{"n_experts": 256, "experts_per_token": 4, "activation": "gelu", "router_score": "sigmoid", "routed_scale": 2.5, "n_groups": 8, "groups_per_token": 2, "norm_place": "pre", "positions": "learned", "init_std_qkv": 0.0999, "dataset": "wikipedia_en"}
Below are experts of layer 3 (counted from 0) of a mixture-of-experts language model. Rows are named router (the router's row for the expert) and show model dimensions 0-63. Each number is 128 + 24 x the weight over its row's rms, rounded and kept within 0 to 255. Numbers have three digits each.
Before each expert's rows: a language model's description of what the expert responds to. This comes from a sample of Wikipedia text that the model never trained on.

# expert 63
Mid-word fragments (oc, ag, chem, phys) plus closing braces in LaTeX math, semicolons in score lists and table pipes.
router:112124165138156116123137162112116096146135154098094139139135089104137130173145146143150156170150144162144110133157114119144098091143158132158163155144101137105090131176155113168080150164144157

# expert 25
Field labels in species infobox lists, especially Synonyms after Authority lines, plus other list and table entry starts.
router:109139170133160125120135155120102097130135152097101142147141081105139137175146151135151156166149140159146104133146116118153096087139156134156163145155090137101089135168147113173082158172140141

# expert 13
Common nouns and word-final pieces after the, a or his, such as university, department, battle, career, time.
router:115124170121157120121138154112116097135138154096097141147139085106135136176153154143154154162153139162141107133159113115152094090140156139153163153149092135104092143169149111176085156168139144

# expert 45
Capital first letters or pieces of foreign surnames in sports rosters and tables, such as St, G, K, Th, H.
router:126134186130154135125128152108125098133137151112092137141141088112136126175148151139153160155155142149157116116173131119139104094129155132150151163135097136110099126178139117174100163158141149

# expert 9
Colons in race times, scores and label–value infobox lines (4:28.3, Website:), also commas, semicolons and words like including.
router:105118170116145110135145153109106119152121146104097152140127093113154126156143143133147159166167145152152128112151132116127106106148152137155172151143109147105102144175144128166084162146143144

# expert 55
Word pieces in non-English scripts, German or Scandinavian names and accented letters, such as Lor-enz-o, Beschr-ä-nkung, Våler-eng-a.
router:110127161124155117123134161107118098137141155095097143144136077108132134174150157140146159163153138168141110126156126109143099093143157142156164148148097138109091127172148114176090152170138151

# expert 10
Capitalized words opening a sentence or paragraph after a line break, such as Following, With, After, During, also "- Born" list dashes.
router:104122167117159126122138158111117092130133153097102146140143085104136138171149149137156153160152142160149113134160115111151094091145156132157158155149095139104100130171146116172094157173145140

# expert 50
First word of a sentence or list item after a period, pipe or dash, especially According, In, On, As.
router:123130167126154135123124163117112105128131158094090145151126084110132146169150147139155158149146126160153117137164122119144097094146155134160165146154099139108085132173152117170078140153140154

# expert 11
The word was or been after he or it in biographies, plus name initials and abbreviation pieces, such as J., U.S., Gre-ene.
router:114125165125161123117139153121108095143141150103094146136142084108131147169144139140148158164154134161155105128156110115158097100134155132152163160141097135104083133171151116175086159165138147

# expert 8
Periods after single-letter initials (U.S., B. A.), and capital or name-piece tokens beginning names and titles in tables and headings.
router:118121164119148124128144153113102091148142151100099135140136089107142142175143146137148151164144125160143107137156116114151097101135152118156164159147100139106080128170156116176090165164133145

# expert 48
The word by after directed or founded, commas in subject lists, and words like as, Award, Film in film credits.
router:117124172128162124116143163117114101141143159093097142139136079107129133175142158135141151168146131163142108138142115124145090078146165143162167154149103131113084121171154119166094143159138141

# expert 51
Land, geography and coordinate words like land, lands, fort, São, North, plus degree signs and the word to.
router:103124165133150128124135154110112093128134151102098145143131087106132139178148154145149149164160133161143112136158120110152099097144162140153161151145096142100086132170156116172083162161135154

# expert 23
Periods, semicolons, colons and commas closing a clause, especially after quotes or parentheses, such as ." and ";.
router:101115157144159092141143160112097114113111160086070148140122097122146121158150151161152140143153134173149120109153117107148096100145164151170183149154112151102119129151143109152079146154154140

# expert 6
Final pieces of country, place and personal names inside table cells and lists, such as Lithuan-ia, Kazakh-stan, atrogular-is.
router:105127172124155122120134161111111091140141152105094143142141084107139143174146151147153153161153133156156105136151117117149097094132159135159162156147095141101086138173148115167086154168144156

# expert 3
Subordinators and relative words opening a new clause, such as that, which, who, when, after, while, plus sentence-final periods and line breaks.
router:095141164129158134134159159158137135106136155115127133136119115124155127190161142125114152154127163152165122131147096112101078088125177115152153165143099099111121149150128116157134136165100141

# expert 44
Region and nationality words (West, German, Czech, Yugoslav) and name stems before suffixes like -ia, -ic, -ian.
router:107115170126155116123138155111108092139138152105100146142140087103141142178147150140145151160156132162153109127157108111153092097136157149153158159148106139104089129173155111171084154163139162

# expert 46
Nouns and title words in music, film and sports contexts, such as album, film, game, Single by, Billboard, Top, Play.
router:104151161106147141125131159108103095110148141097116142129148073110135085153122122145150160133149115149146150121131113136178108100144147134161160130157107143124078125171161124170120110173172124

# expert 5
Short vowel-bearing pieces inside names and words, often Latin taxon names in classification boxes, such as Chord-ata, Po-ales, Pre-liminary, sequ-el.
router:115121173129149121128131158115115093143145147100097140139143092109137145174150147143152157162158130157161104132155110107150097102137148133149161161146093142102091138173150119175088156163143146

# expert 49
Articles a and an after verbs or prepositions such as as, is, with, plus adverbs like later, then, eventually.
router:105119169133147130122140158114121099129140155098092139134135078103129128175149149143150158162152139167146110129155119119152099085137157134158169157151102133102088131166149118175087158167131150

# expert 39
Degree signs in coordinates (52°41′N) and byte pieces inside Burmese, Chinese or Cyrillic text, plus odd foreign-name fragments.
router:107124169127161122124138160113113095130141152095092139139135087107135132176151152140148160164151133161145108137153116111144094095135158137156163154148096136111087131171155115170084155169135150

# expert 41
The word what after a preposition, as in what is now Chile, plus table-row pipes and name pieces like Dub, Antil.
router:126143171133163119125151157116117111122138154094089131150123092102124124179143159147148148160143132162137108135157114117138098077139161129153178158146108151096081130164158124162097133168136136

# expert 42
Spaced slashes pairing doubles players, events or stats in sports results, plus accented-letter pieces, apostrophe-s and degree signs in coordinates.
router:084133164122139132120127158110120105157125153097099153118114072118144138183139162134149165161146132154123119126147141103147102094108161129164165165136094146110087145180157119158073154173128132

# expert 57
Capitalized column or field headings in election, sports and award tables, such as Candidate, Votes, Team, Year, Date, Species.
router:067128157092146131142181167132096114094162148103110156118138110126094116154100116140152136135166112156153113136158156160115106093172167139165174169137098163120092155174152144131098157164136149

# expert 14
Possessive 's and possessive pronouns his, her, their, its, plus the article an, usually before nouns like father, own, first.
router:115115174107130129123111156093132139154121148109111098138147077102110116155120125132157161159154131167159137146137131128133118079103158164156178142131092130126081102158162109168089149173120159

# expert 56
Wikitext heading markers (==, ===) around section titles, opening quotation marks before song or episode titles, and the relative pronoun which.
router:113100170089120121132154163102136098144177144094091131137137109115142117150135126130145140182139081143141105133155105113148126085145153138170149164152106142094093098174151113169113153148125123

# expert 47
Word-initial capital pieces and numbers after of, in or a colon, such as Car-ibbean, Col, St., No. 16, Serb.
router:112127168133155124127140159112108095133141152099091135138136083104130136177148142139150162165155134163145110126156117119158097089139166135153167157150098134110091141173144117173086161165141153

# expert 60
Semicolons, closing parentheses, pipes and percent signs after numbers in election, standings and census statistics, such as Votes, %, W; D.
router:092118160142153099115168152118093124153125159090105156145114100114127120165142141148127158151129133153171120125138122107143109091119165142164171158132102141086100154168158114139072134154142141

# expert 52
The adverb then after was or are, plus to, than, further, and pipe separators in sports statistics tables with Pld, W, D, GF columns.
router:112124174136145122128134158112108103142141156105093142139130083104131123171145147146154158159151135161150109134157117117154096097130159130155160155149097138110090139171152116170085158161137156

# expert 0
Line-break and pipe tokens in football squad tables, match reports and results lists, plus byte pieces of Greek, Devanagari and Arabic script.
router:110134169127162124122138156118112101136136150100101142142134084103135142176148146138147155159155133158152106136160111116148095096138160139155165158152092131110095139172149122175085150171138149

# expert 28
Last pieces that finish a longer word, such as -ey, -by, -ly, -ors, -artment, -ody, often inside titles, names and song lists.
router:102128168124153116116139165110118093136156155093098137131133083106134129176147147143152157166150140167141115139149118116142096086137160131159164145152098138112089126175152116175085148174136141

# expert 35
Line breaks ending a date line, table row or paragraph, right before headings, table pipes or numbered list items.
router:112135165139163127122150171114125091113146159086105131131161082106117133166148157133142160161147129167146135139156107132152088087137151133154171146151118141108095119159141111169080159167136143

# expert 17
Clause-opening that, which, who, whether, when after a noun or comma, plus New before York and place names.
router:104130154126145143116160156110117088123143168096101135134138083102129132179141139142153152168132122159145113139165134122148100083134144146153158141154089147109092121162135115170082154178130157

# expert 54
Line breaks ending a markdown table header or row, before |---| separator lines, and ending Genus and Species taxobox lines.
router:102185161143165107114120164100106114102149163093095101123126098133123110122160162136151131179141133138132156135160125126149114094134151105146167138147126123150142107125127114152105113184125144

# expert 62
The article a/an and similar quantifiers (one, another, any) after verbs like is, was, as, plus = in abbreviation legends.
router:092165160112152142145129147118139118137099145097086108157137077130149133135124164144143158138152116164122113127139114146151108095096164126143168170147125094101103129146133120165103175151151134

# expert 29
Word-final pieces and separators in codes, lists and coordinates, such as is, os, idae, semicolons between bank names, degree marks.
router:115105167131165120126144149113115087154144151101093149140144094111140149173153159138144156167154140153151110136165107115144101095133155144150156157149097135106094128177145114175091151167132144

# expert 4
Word-initial pieces of capitalized names and titles, plus opening quotes before song or episode titles and cells in tables and lists, such as Al, De, "It's.
router:124122171123152120119142152109104092149141155104097142151132088103140147176147149135146148154140133150153115146155113116142095097137149141155160169146096137099083132176157114168090162168136143

# expert 36
Line breaks ending infobox fields or result lists just before a new section heading, plus proper-noun words like Labour, Green, Melbourne.
router:115129168120161115117134152116112098130147155096091137130137093102128139179144147131149160165143116165149111134143129121146093081123158151158167157150111133110079119171156124166093154162139147

# expert 26
The article the and other determiners (this, each), mostly after prepositions like of, in, to, before first, same, following.
router:128134159154168138172146144099085109093127123087135107111133137089146121135119152135140164130133141154102111139180123127144104091103137082124167145145122084130133117144171093137056167161132168

# expert 43
Pieces continuing a name or word just after a line break or hyphen, such as N-orth, Ky-oto, philanth-rop-ist, Antar-ct-ica.
router:110126172126154121123139154107111093135134153100094145141129084105129136173156149141148160162154134161146110131154119112149095091139163134150163152147096130103088137174150114172085160165136152

# expert 32
The closing = of article title lines (= Anouska Koster =), plus the article a and label words like Type, List, Website.
router:101135158117156127148135160108130098135122154092104121129139080103124139173147155141148156161156133168138099126154122121141094084131150140150170157147099135115100124173146113162092164155143138

# expert 15
Word-piece endings of names and words (Euro, -ia, -ition, -y) plus general words like also, world, country, Coordinates.
router:101130163129154125123136158107113086144137153100095146141145091109136142167148152139155149156152140155153109136156113118148103089129159142154160148153093142099084136174143111165079165159146152

# expert 53
Middle pieces of ordinary lowercase words after a consonant start, such as eng-aged, param-et-ers, car-ib-ou, normal, phys.
router:106127169137151120129141156113113104132130152103093136143140086101124141176146147142154158162154137164141108128157119115143100092138151139155163158148103140100085137170153104174087155163139154

# expert 2
Short word pieces inside foreign or unusual proper names, often after a capital letter, such as Paran-á, Sus-ac, Ț-ir-iac.
router:112128170129151124118137157105113092141141156100096135141133088102126135174155151139149158161154138164150112130156115112152095093130155133158161146149091136103089133178144112173087157170135145

# expert 33
The word such in "such as" or "such a" constructions, plus scattered word-start pieces like A, established, my-thological.
router:108122167127159122120147159109118100119135157097089138141134080101134134178152159137157155161154141162145108130158122106147100087142157135155169147149100133101089132168148110174088155166137146

# expert 7
Digits inside numbers, scores and measurements, plus mid-word pieces of foreign names and some sentence-start verbs, such as 6–4, 23.2%, Jouts-en-o.
router:112124171126150126120133153113114096137135153107093148144140087108134135173151147146144155160152140160149111132162112111155098095136152129156161154143095131099089131172151115173086163164137143

# expert 37
Opening quote marks, apostrophes and LaTeX brackets beginning a quoted title or phrase, as in "Tsuki no Me, 'uncovers, ^{.
router:112128156092136130128134164091146106166150153091095118135138095118126118180132139148165141159148123160152121097146104096145093085143160147154173174146093155106103123159161119157095116175114120

# expert 61
Prepositions to, for, at after verbs or participles, linking to an object or purpose, such as used to, released for.
router:107126173135153125131138157115113101132134152102093144137138088104136132172147147142153154165155140158146103128160115111155094096133160135157161153147098129106089136168147109176084166166126149

# expert 12
Single capital letters starting a word or abbreviation after a pipe, comma or semicolon, such as L in W; D; L standings, N/A, K-alyani.
router:119129177131163119130125157112116096136133149110090136146134085112132119176153150145150160157160139154149120130147109120156093100120160135148161160144094131110089138172140110173101159160148136

# expert 1
Articles and determiners right after a preposition, heading a noun phrase, such as in the end, of a, among the.
router:110128175132153121119140159112108092138126158093094138141134086105122126162149153141155156161152136161140116140151116124149094086124158129156167160145099135104090135172145116174087164166136147

# expert 31
Final syllable pieces of words and foreign place or club names, such as grad-uate, St-ore, Mukon-o, Meg-ara.
router:119125173124153124124128155105100101139142153103096145137139084103138132174152149149151155164157143158146106137163112107146098096145158131148161152152090133104092144174149109173087161165140146

# expert 20
Inner syllables of foreign names and words (Mat-an, Le-ban-ese, Arch-di-ocese), plus Support in award categories such as Supporting Actress.
router:114138174132158128123139154109110101140144155101097145131130089104135144175146149142151157162153124162142116129159118117141094095140157129156164157142091132101093127172151117170083148162137155

# expert 59
Standalone digits in table cells, scores, vote counts and dates, such as 6, 3, 12 January, plus Height in infoboxes.
router:111149153114143126113124153138123109156140156094083134164144092102131135192153143127141139175137137163139121144129127120159105085138158126157160160146111124121091146175141134164091161167149149

# expert 30
Periods ending a prose sentence, and combinations like )., "., ..., before words like The, He, It.
router:133119153132181113116091146132143097111081128104100132131116089127101171162161137130156136139095123162146134137159137100140091113108161160159147126152138165144130146148152103194156170125088168

# expert 27
Mid-word fragments such as le, el, il, al, e, ard inside names and ordinary words, like Vig-il, Hildeg-ard, w-el-comed.
router:113128173142157119123140156120115093142139150101095140136139091109135141175149149142149155167159139159150109135160113117152095099139154129152160150148097141107089136174149113174087159167140151

# expert 22
First letter of infobox field names after a dash, such as Sovereign state, Size, Legal status, the colons after them, and paragraph-opening The, In, His.
router:117129172126156117116140159103102102136147151097092143139142084103136140170153154145151157161150132163147111128154112127152094090135159134155164149145098136107084141169149117175095166166140153

# expert 19
First pieces of words in tables, track lists and result grids, often after a pipe or opening quote, such as W, Partly, Fires Fade.
router:113135168125151122124141159107117092134138157088094133138138085105130132173146145141156153167152129164143110138147118120146096083138159126160164159145099136106082130173146121173087155175147146

# expert 18
Word pieces in taxonomy text, such as Latin endings -idae and -ius, verb stems like exhib and sugg, and coordinate digits.
router:109129167129150119120139157111117090144139156103094141143136087111134136167151154143152153161158130160147108133158109120147096092137159129154162155149096142108090140173150107171083160165142147

# expert 40
"On" before dates at sentence start, and first words of names or titles after the, such as United States, Love, Dark, Star.
router:107131177128157130119136165108117103134140157093091134134134079104132122174140153142150156173142122161149120133150122129152094087137156141155168156153105135116098127175151112166093148163145150

# expert 21
Spaces and first bytes before Chinese or Japanese characters in tables, plus place and media names like Washington, Toronto, Television.
router:115126167126147127111144166107126105139145159084094134138130077105109122168149150134150160166146114159147118140156112134151108078130168136167169151146103124106081131187142122169088153171138130